From a checkpoint of a small mixture-of-experts model trained on Wikipedia.
Size: 14 layers, width 384, 72.7M parameters.
Below are experts of layer 10 (counted from 0) of a mixture-of-experts language model. Rows are named router (the router's row for the expert), gate (a neuron's input weights, with its number), up (a neuron's input weights, with its number) and show model dimensions 288-383. Each number is 128 + 32 x the weight over its row's rms, rounded and kept within 0 to 255. Numbers have three digits each.
After each expert's rows: a language model's description of what the expert responds to. This comes from a sample of Wikipedia text that the model never trained on.

# expert 7
router:162095130158149085126170135120131126063126147182060104194210136174119135146143129133144138129116164125142132102126145100134090128188095159176141127107091120129136076100121110187164142140127091059089116151153139165184151092178088095132169155083173161093176170158135056164134111164091114126
gate4:083178158147175152104106159149125114176169103148159121123124118125138086090179163167128130146112108154139075083135077110185092110138131114150156175100130116080113137170130086142082147131151033186085110064154093128100138117125171167104090122137154132142127120139192132144147061169168125146
up4:144084105131146140067147144110134104151139103132169115117085115113130127131177091089186147143103109126115148086182127157110083158171155118143132152153121094058131120140122094104116138082114139212120148165125114185094142160182100137134137163138125128144111133128126132145083154140127137117
gate5:120117144172142108131115097115123113142176119161109126138167110086139119130198141101130127104101110185088105143096129090132150064165180086118136122100099106140126125117047093106053089123108143163118160158173129134157120152153102135126172147136092074117018145147168078138159083191157080131
up5:121120183156155123123119073091080132104124096151130162155107115174077094091075197158121165077167147106116099060122108124078074108121157172150089112075141150116156128190139121108088054131070126138145121122136088177088101099149166145174107151161154097144144107192123175120066126155084106130
gate6:124180103137117170109069119158111176144151126119147089121090144116158144209128135081125147106160159186185157175072152147110124138218135150121125104114038111184110168183151120125117083107131100128144164121132089127176132144130103116159157162069094178168137168109156108099157165129107178078
up6:101223115134134152101111105151105146157104147131198136164122135096105083116123162086146091152176143138185125137121119183127137123116085145126100130131117144112127084050153139134133119159122125120119186117126069152119117120088157143152131136090126138107114120117127135140096139144091098075
gate7:137126081145162117079161116107141141134153142125160141128140137073146109142130147115112088104146094146177121184176150100197117158164119126137124089102102134085067101115119141132120133133099097132132152173148141122081098173116138151152157164156187166114152078116149097110118132134126107147
up7:169112108021104140117100135151119120153132117184141154108128173139062162070128100089111158105152134132128105146159075062075136183174104082098053153166113159100167144118127133167183139119157114186129119125106128129085110063069122136156162061208164112123102147072115096141122134131079139119
gate8:134146143170156096110110178120103147176152134128146126112103149081099144150145182155146126136087166124134189166173085085138123072082140147136145079087094100077158131130150143166142124115112052139118148135172149109105148094137121164168107116143108108140107077150089144134119126154123117112
up8:135125092127055089102126132121103116141196126094179122096119115120139089132182114082141111123094089152169108149104101077106110114193172118105114135152106122138169075089123117147142073176110120115122172102129097155201131065084131090147146153129088078073133089107128148099137141135131172148
Description: Single consonant pieces h, m, c, sh, Mc inside words and names, often forming digraphs, such as Desh-m-ukh, Elm-h-urst, Eup-h-orbiaceae.

# expert 2
router:207120142096157102155179101204107122061105138122116131145148154172144118168122171103201129124126129108167121119140184118129121117145124113125052161111137149171167089154148064142151154169131053083137081147147140109129187114160144122104195126098107106102162130146156092159117083200177104101
gate0:101192098127173104130123173132164176153147092119121079149113119091143150153137103121126097183067033078133103123113154083126086170106129090085128156130141145095139140087149179107090172110130113084136161161159146165093113128170133104152182109116110130126116126188197154115121143120150122132
up0:116107042106167102077135158097145111126130111168140150136178128046127142140140123179055139154110117146105075177165098091148143193099180141202138096166105143131182129125139123126134105131108117100129161138081207139170177153124160123095128094127079160104184093137133069135197130117178180147
gate1:151132102183117123109065151167066100130135132107123105154107132088097165042132154098152133130159118118133142172113120135119077124128122168126154175127127072145122134091121163088092148150149116089201112133136226128072162103182137125133185115102155093119139163114165134166148117139116125183
up1:161150129160178132150060128113112091076119122165129140099113084144085115140115157130102129138086121105153164202125107172167099111118124170160104147147121141191106151137239086127100178129153169145129127127051152138135099073121119150097121106176141119124146093140181157157130130107151124131
gate2:174107145161134132156170104140117157143196122084129086145087123137132149135115126122100069170148138126074154112116091157094178183125091125169201088129078115154093166106085157180148060088208132075126108140184127127144102086094137112161109116123140055166133162107081143174076112130110158111
up2:130170104146090146151157144152102123150149120153153109078146138156171119097180080152137109136123174113108114105086132171148134118115130077137122120123173135045104162098196101124135119201142135155152192127148170142069165121140078126179089058132098165066101150112136093092120098120105067096
gate3:184110085163097109150084092170135154185135210120145136157109092126095153172148160090141082145133115123103110130142146130122147137165096146127148124131143156169121116103100147096121150164083129072132112115186155077053076096170110099103147180087111092149179156144124127095131046148142091167
up3:148129165133184098144130141163142086141149106164123116111102144161153211143170108123113154088078131121108192108089121134171193128105080087120162172110091170097130156091154081127111194132209150110100067111077128148159194156118087165164105093201117145139077131105135150141194163110151124135
gate4:157097138180140156111116140142097155074143132160140155151159134183141076174138106150088163169168096123122173124120084185136115148128107119120137145130116112107137096102095155164084140097150200125169156068157118124129093113155105101160120126104164118160125150097107125163119137158121087099
up4:108182176193146108178148158141146103140187147159097100133094121177078163165146143089142134098053081157143122093086110083156092077100097064103098104082101133169114147136160132181147078155123174158134085094153098137121103135151109154106117127177119138104135131110148111169126124097110130143
Description: Word-ending pieces like -ations, -ions, -ers, -ies and ordinal th (12th), plus Ch/ch openings as in Vice-Chancellor.

# expert 16
router:181106102171170125156127108124109122060145130112178156128116106134116120159125157171139103184126098155135190093142140092103086074114078162097158161110089063150156133121136134158196113150117107092161073112160169116184148106147149053099102119134124166131140155165148129134152092141165104116
gate5:111149130140106141109154149137145138108093163168094155164153043111150175084116171038103064105162165174138180127099117143077057168071186098118134104155129104100102109122084130109187143135134152084187147121138137074163150147121085170137119117111134147092154142079146133151147185172180158146
up5:121198107146096136084141095133109118129080090136111099176118067165165120145129141091129198115165080144103153155135143155150066154110148151109173122194147100103090102160109094115113107095110088127167121168159102167118115105096119171118090128117114127107159085139134067046116142157137088112
gate6:154155142135090113150186121134126107082145172207105091116179058094137117091142141139159097131163132115076150150171135150141156143147126152147091149128116179148106164139118117066170109080192187122054091106143096110120119145100139095111110187126143134098074150119136137134118129112100122178
up6:097119162107121139113102127140112148142115169116079054126196127079099073124108086119150132155130064143070085178089155171112135126114135120102091138187175107137182175124109140074171107124117145169139098097083103182165192139160139123079089141137124130133104194170144145182145079207126100172
gate7:041071129125142174156133105176088095166112170091102119127107117085134167123163125160136121117120146178144072136106129128106065096168094051064098138140099137167124125085131114173088121122156127140107067150176144109135120158147163129136126100129157111117187125113075138143104148137147097112
up7:152105157063150107139120093108142103164142098144123129092098113155189144116102113111146173069137199172169117130157097166139185140114087148069122027150105128125133163142088103149135106121163161112106063104191091111136118152131212159141113189170123133129127148142125131080071112168095111134
gate8:145146124125096095174126084122106142161101126141178145206128113130148118096091157119113154172112173138148143125169134078171145138118133075067092073058101121115148089121098156119103086063083093067103131150088140141165079085198113215192197117101192141134114108124165115139107072124166116112
up8:078125122143116127139140123155131101131191125150155128081085145181161255098144066113145121163054105128094104089156137155161157178158116086188114175202132106142091132069141135086091112162113083094140135129148118143119105111125147076048148128129129130118109201125149053113146136091156102151
gate9:189112145148108125090070144178119131114140153123121153124110189116172118132117116098137101099065093152091129118157118137071151155106084103122139129109129157118103119107056131130236065131152121126158197129129057106177164107131164092133088144111080168148161156116132152070065078131200130149
up9:211102153157110163138064044071140093164088169135141117091139194094074152200095108151136120170169085119058174094125110094131119147100147144149168164137131146132125123173167094088151116096150165115082123145128155150138097141108123161096104111127154125103158103125174129147127125153062173125
Description: Single capital letters and initial consonant clusters in codes and words, like asteroid designations (2001 BE), EEST, Quarterbacks, J, Pr, Tr.

# expert 1
router:142141107163157115143151075149159142095109157159111130178139175134086104186115163140131117147146130150187104100115191142093094146153112148149077132067101099159139124100166131175172117143121137047110057136101134165127166139150106104102173128130183126106130136167128085108134104177153092079
gate4:104135084160102100175102107113090117128110133136166154097165123099172108131115125158123092140053144118089153117140161107109122103108118137100135137158135127179148134129117157149100191092104102167180138151192087089137121145118125100148090140116115087155125167166162152127172074131177156105
up4:150111151091144095143151157125089133173101107125134130124048113171167185148150158043201131134082179081110133153148080163078111091096122105102118119139085128068112133137082061142118125132130184137120105160119149148209183079127124193150197126172125148097133183129074114114130162125123114097
gate5:209124072102120103139152123111132170130099156120170132118181102089120065132190072119119145081192090155120143168127149160083105147097099100108122148135096110137056100172208194144153074141145056119100054182063129155092121147139116167172137107103088177133090139116141112124108134076126149175
up5:078119203148122168118151150172088090125175072144089180106055113122111132089130220111141098146055164082109145166158138126133136132169089193126117087154151179125190143139106046058128154135120164144139199083147123127172099168199072178074149196123133105127125122096084102169174112117103102100
gate6:070078163134101086124110113083161139136194141129146102128106112146153079112078109129148157098059126118206166110159141057141108121169132137069094094184131174146089088166063121127175115074146140119152132091123102167171097114096098102122172114166098155099168199099104106142088140146099181165
up6:148149104087121146127157150131108138135077106153140178179106170133111171100140082171139126144150128097095091147144074141117075183096080077120124110130135082098103154059110154171076086151093142167101137163118097137161159155149158104119161181130119053138142093127184182121097091136110143079
gate7:084063121074055082165133056125094118131185153121121145163154147110119112123106128135090137086154126138199127154102129126056121115217086132161112100124099160076120093153162148132092126107115178115170149042180159113092111130102137106150136133149148150145152169114095181132148157165084132198
up7:119081177146106204152151126114093087200136042180091169144105167095137105198115121131090160126087139125180110155087119108159164080151130096150124171147090144138085104133125140112165092105147098138154094125112125108102121068184166146133136116129101105134099117116111093121129147095088112116
gate8:151153104101127162115145107096187079156122172165124119147148149126101162155149146118122166128091178172139130187150159160077119165131131073148080146122094128106074142111103151145182120124143151111138109173037035137093142156112142137156120100100119112160141158158084091134182122157102097129
up8:148141142085103150093112132137086135126109155188080183173093131164150117109101133119153103100169125122094129121111154164145136127040170147080223155171127169112189136075164129132117145212105110183102079102140145096122143073188106162086126157097111136172082069084081081157133107150121137157
Description: Digit tokens inside numbers, mostly after a decimal point, comma, colon or dash in tables, election results, scores and statistics, such as 2.'6', 1,8'44', 6:'45'.

# expert 14
router:142124134150190074191093151194140184085133171152114078155156103121140130168139180146110119137107104091119152169087162103056141154157092167156067134107132104165115113128181116159170105153111110102145095126108200138137191114150097110118194176058124155074145181126121068177153120161124097097
gate0:200122124124103155113082096108087102134098084059138109157075107097144117092147107117148112151144120103129060126152116097140132204084139122160129140098123101155154125122123113119080121087137171122181161118090118121086102102132134073159111111110122172134158164132139152132121108201159156141
up0:104164133174084180209128108123144150206131144212143140111102149086082170159130127128117107152117192170123123132189172099124071104157127083065142122125170097087101122106152106145106123125127187082125099085177138139202130159139159118172175169166087141176146103134102175159169148101114140166
gate1:120162090138154132057151146122152129210102139127121163127138165140152147143156167149037107145039193150109164117118111084134124152126107166118126113159176173159032138140143133093160077111177100198092146116168065174115160110129151133177135139089159090170141095160137149154086142125070150144
up1:129106115138069163161167137106094107083095165152123080113084018138098120115129092124169102128225110153125053151132171145139118121097142140188157108078183087118190145133168146086130104098085139137163129089149184078166103194119119126113171120129117133130149164114115091134136092123168131105
gate2:110107081164203144125152114147183103087179118110075085193114089142179139127103105157127165153139081063155145123117171110128169144150149111125102155095108133084157127119161139102140128185163143111123124148206133177142121084151139124112114166096127099071100120191146159089120155152116116114
up2:100140133149087147149125182110109126075102114150131132092146153090094130095178139110141121108175096180167092104103121119169197151107148132160105144074140100106169141110082127178161144147100072123087151181089077074127183157137177156155151143132047121149148113088143167075144095120107076146
gate3:107189107095162149062152135106120146125142078170125076134155163173133063126101107114149165183125101083109124128078151135194055119141165105131119150164140106129138143116111133188122172097159161125118104103158136129153095094121095086106119094067168123093159145136140152175157140120145149132
up3:160132147147107083092147184175142133075113139116152080166102147111165160071150085192132115118126161143087084102130112163167072135124087107116151190129156109112090141139172090143091154091093176145147142119134155156139084113139140203171123134145094065142194119109143159088116189086148191089
gate4:146099147173094160115127156121093161119144108125127186160157134122193134161107086116153145142167174103109125110050130091125096153120112128128151117124101144142184141161121123111134075135090092118106164181091179122103107140128151159139137112130124121123143146127156084162104147146126124168
up4:098134107117123112128130094115082167094118065124138215102131092128124126168142132101163107139127116094156139130150205120144144174100152176116166188130112204054151130118157174110144164135116158202074087122132074099110127115120121190125117182100119115160093128145124166147120162151168110138
Description: Coordinating words and, or, but, which, that, plus colons in clock times (7:00) and pipe separators in tables.

# expert 17
router:162113131168176136158159099104086071090178167109120112152162174127108134193125164115171154149125123131131180139107134162107164114138085173144123186119140119164168127137166143161155115105111076086096135153153177114112175133134089101103183147077146137086113161152140121127131119191162123095
gate0:111056099127052079085174150127126137115204137188115204150186122119197177129072108157109078110106152093083134113117107168105101138157119116103114157162133155150100150124154100153189148149181089118112168155063162180139101105157146081140132148202134151153173133119076156101143131117147189177
up0:128107111151153184072106137112085179149108121084160117155104163106076138116115113117120129123156120096173122113167162140142143144110132124132116128112125104136167119146102126110111088144117153128155173116165204101145137142110107138123082143070159118056092097098159146214091097084159129101
gate1:148095166174174131111135089125089113114081100088192096142088146139111064130094097169175175085077134130126155129132102179172157146124132162121103137157151111134128115134078163158108100122069131172146170111113141167124129123065104114129146111048139143157134088171099194130161098080089154124
up1:147081142083087067127194143126140180134104191159084104129114122152149121141161108127135095177160090173088123135106074140095174126159145181138151115129090084113097131109144138177087119146163073164138081157060129141082101056141100132113165128151088120135119070173127145123098171155142163138
gate2:172139123127178135127158116118125103131166099119130138059078114122119150113148118131117135173106166103148152125111088112141101185054145074149154127105090148119102117145175108173171176156148087107090150130129110151209126127106132118068147105124104114122207111137167103185155109163145098137
up2:144168135119108137196130147148096100110076156113178104135139209144153081126158092142097142058222079067084183141159142097136143196148130166135152127165052122139077113165100109110125099117119137150115109137169075136114166110174127122167131135073037116151149159184112137152159108127046105106
gate3:111089112091132148112142126159158145144089134143078087153110124106140140153102146101096114086131153121112178156142156197141115143130154071167140148145136171091088080181135160134153107101112102075175097179081089154147170141126106162185154145137135169093145100107131138130164150049121091106
up3:150106105134138137126067169098109126116079165139150142136175147156170081129139122097119094109198078138133104157121136089110136123101091148091136160096138163119165115159121116203118144139156165137130101117054138115099155099109172128117161150165082104135125173161057140051094102100151104127
gate4:129093158136151130174114060092105157164120128145135184152176193091128187154104088158112155171151127120150146111146146124097148121122104100121100119158028130089100146188140172121162085146150050150177144149097098140132144135121086116128165125093162084088177106120144142170157123104160078152
up4:146132141098091079163160067132096078136098181111211098133080213098117110076133129142084151182103088139144128134140065100171150081091096171192107127130189128083109112158165088130117147139102134153084167072158083115151154125109138141140116124108165150129133151154205086152114142116112155155
Description: Nouns naming institutions, events and works after "the", such as tournament, film, album, School, Division, season, Cup.

# expert 13
router:176117110149139107173069098156089071080138207101126149145175127158073117171112170148170150149136080149143156109108173106145109157132107121133107161065115101136131103176144106118124126096159068087104098118144162135192127131132128110040146137143126149101168193119135116145188122169139091119
gate4:111166170122106169091062115077136101152136127123089059169127098137100115159137151149147125091157116186154128061136178116060114137082071176134068107094126115142153206177090081144198092094151178109135153142193110107144192189090091136169063096132114177092111161141067100153114173125151103143
up4:170113077092133140134145123157139129149066129139147140115086156111100162098133114121118122062169088044098150141150074095167106068147140103126152175106120101150100115073102156087129184159091106167131125129120146156100103101195185083115163167139107116101124143156179110080141156125133113140
gate5:102140081187090179084137094152158159146082107079177116127080050125095099078191143128082075108120085215144140135130140077145148127120111106150114093103150184109090071120111133098172147160151108129138134125192123130095149139138153161085115140096092168126113148189137135114141200151139147124
up5:193114180107125168121133132196150074091129111139104128117139169121208137163058146105154173095084117178091150150131134148055154139111097086165171160145097084126133135117103125135079097169074124128160108134136161095106097132135097159132162113105115168092062148118114131128112158190152077155
gate6:219176135156153096127184128161126089105146140068130129028144155106106108128096142128129092094124149112163114164080134175120081094141142160119112148139176143094075079142185098154095119120076137074146111147084164115158146106073154159165110100118145127167083090105149096076116122137181149078
up6:139132072111131109118094178126087096120103160165139134162153160089158169148141106134117090106149034096060143112141112103138103145153118133097149113139092150182115133188097094133144140122152171157133103156144146114136074159100088129132148161178070105125162137132086181182101079156065112144
gate7:148106063143119130185139098137083149142120121143134129120155106176108116153119088116135124118099168153126125128132128166145115058109043114108056173167142139142154076153135153156169143138079127164095102140121128093137096168199157155175131132122097131127110039165097128121151156107177149153
up7:169104125137106151105075095161115061146116138193124107166070059137106075139114089115163145104095137118122098162144171104115112075099110181066069112165106138108159152100136089147171097134095080125113107186158142135078163219123104145068117112130138158127151119100150140171146186126180111155
gate8:123098134094125086120140166129159074137095182143186139084177129168080098110085152111092087089082132105139189089097148123146089128168126148149188124118098138117086104198137118152121116121129168140120099145083132133085135103118126136152129109141131118157156071105139113129087136154174201110
up8:056154139184156093169140122121149190093113120152136126159136122160098119138112108134173111121116126101138113148136094162106163125168132158106127146149153119088017097101188140140095124178123131128132137093152121118114124098132107140144180191111135088091174114074140163099129116131131133063
Description: Bare space tokens before years or numbers after "in", "of" or table pipes, as in "in 1909", "score of 58", "| 1,960".

# expert 12
router:192130104164220069171109117170162076064125200171116093124122143140075071175148111141106111147127108133135170153110163123108101106163068120145125156096147111220105118153151084169130078166127098076095081102111208147175192160174107141083161142072142095104133170127180095115116126144121124118
gate4:134157171131173111128106192157122113194135135140145131129166109121109172141154190112133119170068114079095148152055173195141116101149167150040104158119123140100151112086109136084132056128098069189143173125191129139064136123079113106128138131115180175084127094119108127104117119148176124166
up4:109149142143113100095145150116119117143166117151156139137212122115099089130138162111159135100127126110091152158152179172191109116086142113113101152119061129135137064118160123112146087175129148111166131119152125124097088104129078105112107220041165144180117158121147111157133095141125140125
gate5:145147118077133176102107111114153123117132062140102119091113170110126148060187150118106099140171132080166183130102145161112054122107143076151104122113131140124136140158095091146118134115152233102129134130121122190121133183092167127113165141156112159100112194114059129117130123105060156143
up5:125121174137136161156142112130120129109143089116137151121149138136148197090073054127136166118237196151081089141106098168121146164104128116061128137139118110172116131135212100130161168078163140142100115064146058126126073111116059094138119021125123102138124098122110159127146151077083129051
gate6:105137091156108074156140156114167092118133178111145037096138125122145132077103122158065092151125135126094111080105149142155142121115167115110133131037108140170138145101054172060141148150041152103101123119116094098170148093100105062079161136146103121118104155047159160227186144167114135122
up6:169145113138055126117082119126127091100164111082171123139133142130182141108088179174107145176143122134164108095182123150167144126112213101183144089100074129054138156135106115119155193135176095156101095171153124119105093114150075126110146108088116175112130126137097151161158095161155128191
gate7:130127136099213167109119103128069081082135147143089197127085120128074104113114093171144137139152095155168088100065161119131125087112150151163149130169196117128152082138169116185121129133121149180104174128153166192140117092131197165084134069190115131111094102134164147132154236151194102105
up7:159099133097099132095148147076138088110162108124077129125118175134102128182076082129154168087177152096186118099134140143188105079094145122167145117098098146135095079134130142175098143127147121136156134170167122154112138067205103129047128063123123166085146113158128193149080199148122160121
gate8:132120087107151149089137135077177110098123144136149128106149114149121129093085127143081230105124186141067104104120090156144065106135170055123085128149122110141137127129132127119103139118130073109119100057138187166167121104167152137118092168137117165122168124143125131105067105141066084159
up8:154124114117143157109081152069082154166148171131060078146075119130146113144112103122160128152137210112123160063151115151130118110078173134143113093109090107176151167144066103116073119083166135137156125116107106119167144142121107081094115154154156105098100165061170122111113098158179168144
Description: Commas after an introductory phrase or number (At the 2006 census,), plus prepositions like during, until, before, including.

# expert 11
router:191117091093187088198138076143138093090157106124135137162163157137080093150157155161187124118151096160170148145121172126075093121133074116106081127069159143173180122115152172107169074102113124100087175130121104140145168137140122051107133149152167129113172169131116083124093135161174097122
gate0:156132166139173119133073140154086107175114101071075130107142114086089133122125124159115147112114204138130168122151109052117156101098106132155120138062124104156143159131121140122146018049095128138134093084119080073145100124133188097129121062179158148072116148139129174178118138112113082150
up0:200164053139150121121142089118098105132132146132136135057113133158072169179095117134130132074083136116157177105098128164114077095194107129133139156102160139138150150124122132174120137178119109145097141101156122131153109148115090158078131100144115085125098096085155156148141182136131111112
gate1:143103094130107140147170154177069142087152081131138202132110144142171111094096156122103096116144146125140167143080112108165077121164128146164095132165088132226097088152159149132162158105094101145147124070085105168107078165154154123104148188182133120128163104090066179127107140062117105122
up1:128145137149116156104122117090158082096153178129093190088156153077119157168071101150133078132131156122130150150143231108131130084123081099116086076091126136127135119149155180129181138085105141133178105144148141156130136139089147149094106088164142112126118077141115091103124112143157138104
gate2:083071063171177148158118146094146149086174098167129117131128098160135113146147099127133132125140143125178122093134110136183120115140154117094106061088189128151062105131176117095061128124141066155072214120099064127112122123127106169116186117106088132122143109108134137155125161137110135104
up2:176127203141148113176106110144056155208166040144157128123124109103167048108065158136129134097150092137141131128085122090155097101175112156111124168113110168154127129165143122125071105115158100131153107155110098156114154165120114112122072099129211119166094129154135119125107141180140159113
gate3:066107076076152102182087107106113126116136150145202096131129123173153113191182106135122136137133190180114128131154085117081100079149146141166108158191128125127167179133122164124128146140190123144096109162105109108183108177129112109103102184081105079109080111124187106078137139138104169125
up3:124119053158113102184113107149146168200127149141225130182112080095167140178136135186154180098096159155110089078156146166142122069150178111143087139147108116113111083146098148125135145124124185168110157061125189187138165053175103089145148149150082136151122085070128140123149048127137100120
gate4:111096140130108109101087128144116112129138105133118147133149111101188150165138099164106133131143105186181072075096130120099130169120162138124172128067095146133040045129121109107104148142165106174193136151162139131121105091120122166112074119039160131108123157115132102094134141137147131178
up4:103165090112162124154151068112063116173058144112078175104140131161134128081121146096133141112076099122118186084094111138203129131107163128161132156090162117149172158149076178114179156105121107147095111105091131129157099100094150166110136096128066142142167170124122118135169116034104113120
Description: Line breaks ending list and infobox lines, plus simple concrete words like land, water, light, long, as in "land area".

# expert 9
router:181098069140139115171089118132088112101171173148132133181134170125073146150139162127137102131155086148095185134094149083068128126169069163177131173088075134178136111137080103101147155140151078098116120076142103134166166167166098151080136181115120154072172166107111092173131119186141131126
gate4:126122167136118136167185117088154153135158125092080181158062163121114107079101136186153157112106142149157086097130088173130115151131096158123129112115136083164072121124141095110146098135143141153103104094136110144155129099083099147063097185134187128122194141131113089097176110143126172115
up4:076146091133160182099060103104128154123157104165172158163116122129136093152153089146134130076070185156107094082137131136137118176146114121152137171157209146154129109172060081108160064135083157123094180100066140031166107108149117102135144157156126166083099148143150155164139123123152157103
gate5:109079114143156085130181073105073153159097078144081173086162126090117107119170154123152114129205113115132149169099094129146149124140135141081123119136085074135094077130114164106052115114101107138186103070098100133087106100128130124191066163093142139110125096187177146117142109130106114137
up5:112103141083101112161176164154142161173055111096125173177113148137153129130117151201132176143153146217091057112083142137136093068153148129115108062151135175135151173035087067143108082094155132088106079129138140154165118152056096089126141149134122089071132129142140142166139083141086069198
gate6:139150126096128112162070163199158099127163096122115043129152123109094119093150153109113137109162143165115178099159114147116127170119131118084126098102101157193073166180146128137089099145120059101128097128099137152158127094134139125120078109121071102150098176189140111144194161150073133102
up6:117129135121130101153150116175125144083120097158122155103166152137089062138074148099085119201122114154136129167162082109067076156134165098127168174117129120118130170128095069119134133129107104165099149081167105171133101133108097130139134079091132169114159097129179188109129107126137177155
gate7:116200117141163112155150125044162171148039120146149142132170097117139155123135173151082142178153130146126145092055174130108139133086132140133147132128121126130146100153149155118126124123140071133110100093101114084183075090094131144080141120093163113135180107139150164149146149162101086181
up7:074206153124138118127159108165136134134109174127100137155137074111147142134167114155118205195117116113143106117125151168148107126128159133087172135147143118142103129096104208141210125102104130104128101160155131110129112146116146100155162172126095146132092087137128157115180158113184088105
gate8:137094113131080117103149111164167084123144086166097092143138105150125133163150117106158125148131150137133113173089111118130070131136127122129115086169109075138137118122139128079140135149106100154107112135061133132163132155164148135098082216131106138110213139137154145105178069139147045208
up8:103044159095193107092206133146145130144129160156079227103168144165114124122105133139130156082212075093126139102123166108159073092131157155151119117137072129156140103064140140114131070121101081156113104146159091142117083169124139094119166143185130120127117080170169117115065179150067183115
Description: Opening parentheses after a subject's name or description, table row ends | with line breaks, quotation marks, and F pieces like FG%.

# expert 3
router:192104100159130087177096089147077105107120187075128150143096125084133106141143171126147110184129134148164130157112172120091117097159105118149102153116068139151151090134153128143130113116124094058152092117115201143133149146195097095099205190091176175114128180141082094091147115168138122105
gate5:171145164160112134090162068146108176097134128153132164117135083155127142174109096197121150145113121190141170158139082133113178087217131072162139154130096063152137129090112178159118114202197134151097129148147102122121110095086156138096119128103077093145155141131146125075119098118163054098
up5:107160208119092139097061157079135082196155133203163117184158103178148098129158139100125153093107167121122151061093143151178117188112137121132157114168121114131144129121148133123173113126171115102127116108123118123131140143140132092178124069107127079046151215096133122138080077107099182111
gate6:093154138112072122118139092113156162150109087120107122073122102149178123094111148149111090096124136104103181078128121136105088112110157142123036094104165079117188148165181137143146087110158127096125162124118150117124219177114109127122129120079095143174164144113170165083104105095104170173
up6:125147159134141176171072089113064106204154136139167141161167146151105143130117112160110151151135104144117063164185164150105140126111134119057147164159124129107177120133133134147121124087117108137147101148112110146106125032089091113178186118115096148163109156142129065155138063148122153122
gate7:200091143100076141139142120116190148166128140093181119081100154124081110117127085108152138151121106086130138089027134082074096130139075137150135111138172178074134102171052105106168127131152177136142114138107190069141174099161134162120117123112023101122156101142143113134118192140137125120
up7:106176104135133149129084124145108156093170083150115092182172135128147124120125221158131084086193108128124112088118108153166077169193216131049095151140113116164127138139120125123122043115134117127117199098082110081140150142096155138118141138157212110163155159137121155129121085116092119102
gate8:108101127155170115179091090164125138115137173109127118153092060097080093114183093124135153117118099103139149121132169191125113125098138160121100087059100152096126149145126124165049116135119135110073158142091154121113149067121011072089148134132151207119107127122128120088153118070094137120
up8:135111112144148128135122129140139095077123172105157090123125143110111116129102120153103142098121087084121131102107143125065104157135150118090119104161092152158105168058136097107133124140123137136116100057181120127153071083071105119162069125072050118142133127082200098145170100158091197125
gate9:157176081066125102142153093159150154098139110135167069176158099169088128137112157140133094151105147133094077121139141105121141116110148085153103106157170086107143084158122169141103230107117161093201117159138112111122108188147171109137107094116109126112087139120135074161127183127141153118
up9:057115141161134134150100104108112195127164092141127069125132124124151201093147083137097171160147136128101100093122163131149116119092169113150163098164144090188113100154103086167053156134178140154077099086153133152094123143098122103132166151099106120174171166138151122099190099119067133098
Description: Middle syllables of Latin, Romance and foreign names and taxonomic terms, such as grac-il-is, Em-il-io, D-ac-ia, Ach-il-idae.

# expert 18
router:182135093124161119140128159121129114115131215135108131143117161132153130169141151115116132153074143148161150118137199180111144147173071181127125178126078109126147120121150157187195079135176090073074083141135193135153168168136142131094141146090173153077142141138181080093125091139173145140
gate4:172109145135165116127149098210136108087124193162196200083106115157116164115147135154096085158082092079073147123127068104134119111101050180110135174187131126171155091126093109095145152139144094163149117129057112109179140171132128115152106135116167150078104164086137125090154130128184120143
up4:142116178096104100126086193103171133131092078078092107091127129121161036099149138078120076143136171128153170167143142130114131081220152127118125144189159076182052115144104133116150169137095127156093141104091157108093125121101105099120118152106122193145149070151098144136138150132126121128
gate5:020140084114140150113075116150129067142141133155146173147136052148158082148104115139116158093161127138136100175131104141138125076113079110141174108201143079139108095173120168143088142186156170152081166098048139122098158095131093148106089162123091143126218126091152142127139117138110115129
up5:149108129087101122155110194155056123142178136098137172103104108121152139109156097092159085146167141114130119111168132129149132113088168117105153134143136127130182078092120075072125132148138145100113161144124106148110148071132177142128110123106095117122089171087215137190161118118147154097
gate6:133141133117188139105148151123124138148130120137099083142103146156117170146151160150148128074145118081126112111175093127141153077124127108150188130114189162128144056109140123140183113212091140152143095101154188164174121088166134114146115096130147114094170120148143124051144121060172148106
up6:115037155114111115193121203080106193131123119161150157095172118145112104161115148171106123174158159121144128156130097065125143117160201061155124131116172119106143124121132152147135163166135190116157112118109047096086114122151101110167076165191105171093148114096157140082140113179186082083
gate7:078154043125126110167088095143135081122099101115138146186149153141109118145140121160100104164131223152092103123102166107145102111134059137151136142206178102124114079116172118139150104140171159132023101140098150191176123097107124189117141099186179128163086193079149100126110187097062201109
up7:122146164098126172092122127172135113097131078129136129159147139153125100165128155122143131091127140113125136117124087178165115130165145136125076151141160154202135171146091104122106118049140069129134075131153160063076126128142098086183151094205107141082121138112109108115134171138113131117
gate8:109075131065119161077130151101121097142120172128106178094117126124147145181123126151127112080062098151106095123130094170160126125151123203159099179156177038107136142173138102077163074154132069155140123117135111142097173089112093137124161144165170184085140063145113109104143145082127138124
up8:097137158144056107162181165143107115096134164105123170125120142109127189125156085162085158105130089165165116071145110115129161164121144107139132103137108095121060138113126101126111140189132126221160172153158105158111172130133150128169116150139133156087121134199137150068130209086125095097
Description: Inner syllable pieces of Japanese, Indian and other non-English names, such as ak in Kitakyushu, ut in Parameshwarankutty, and in Ravichandran.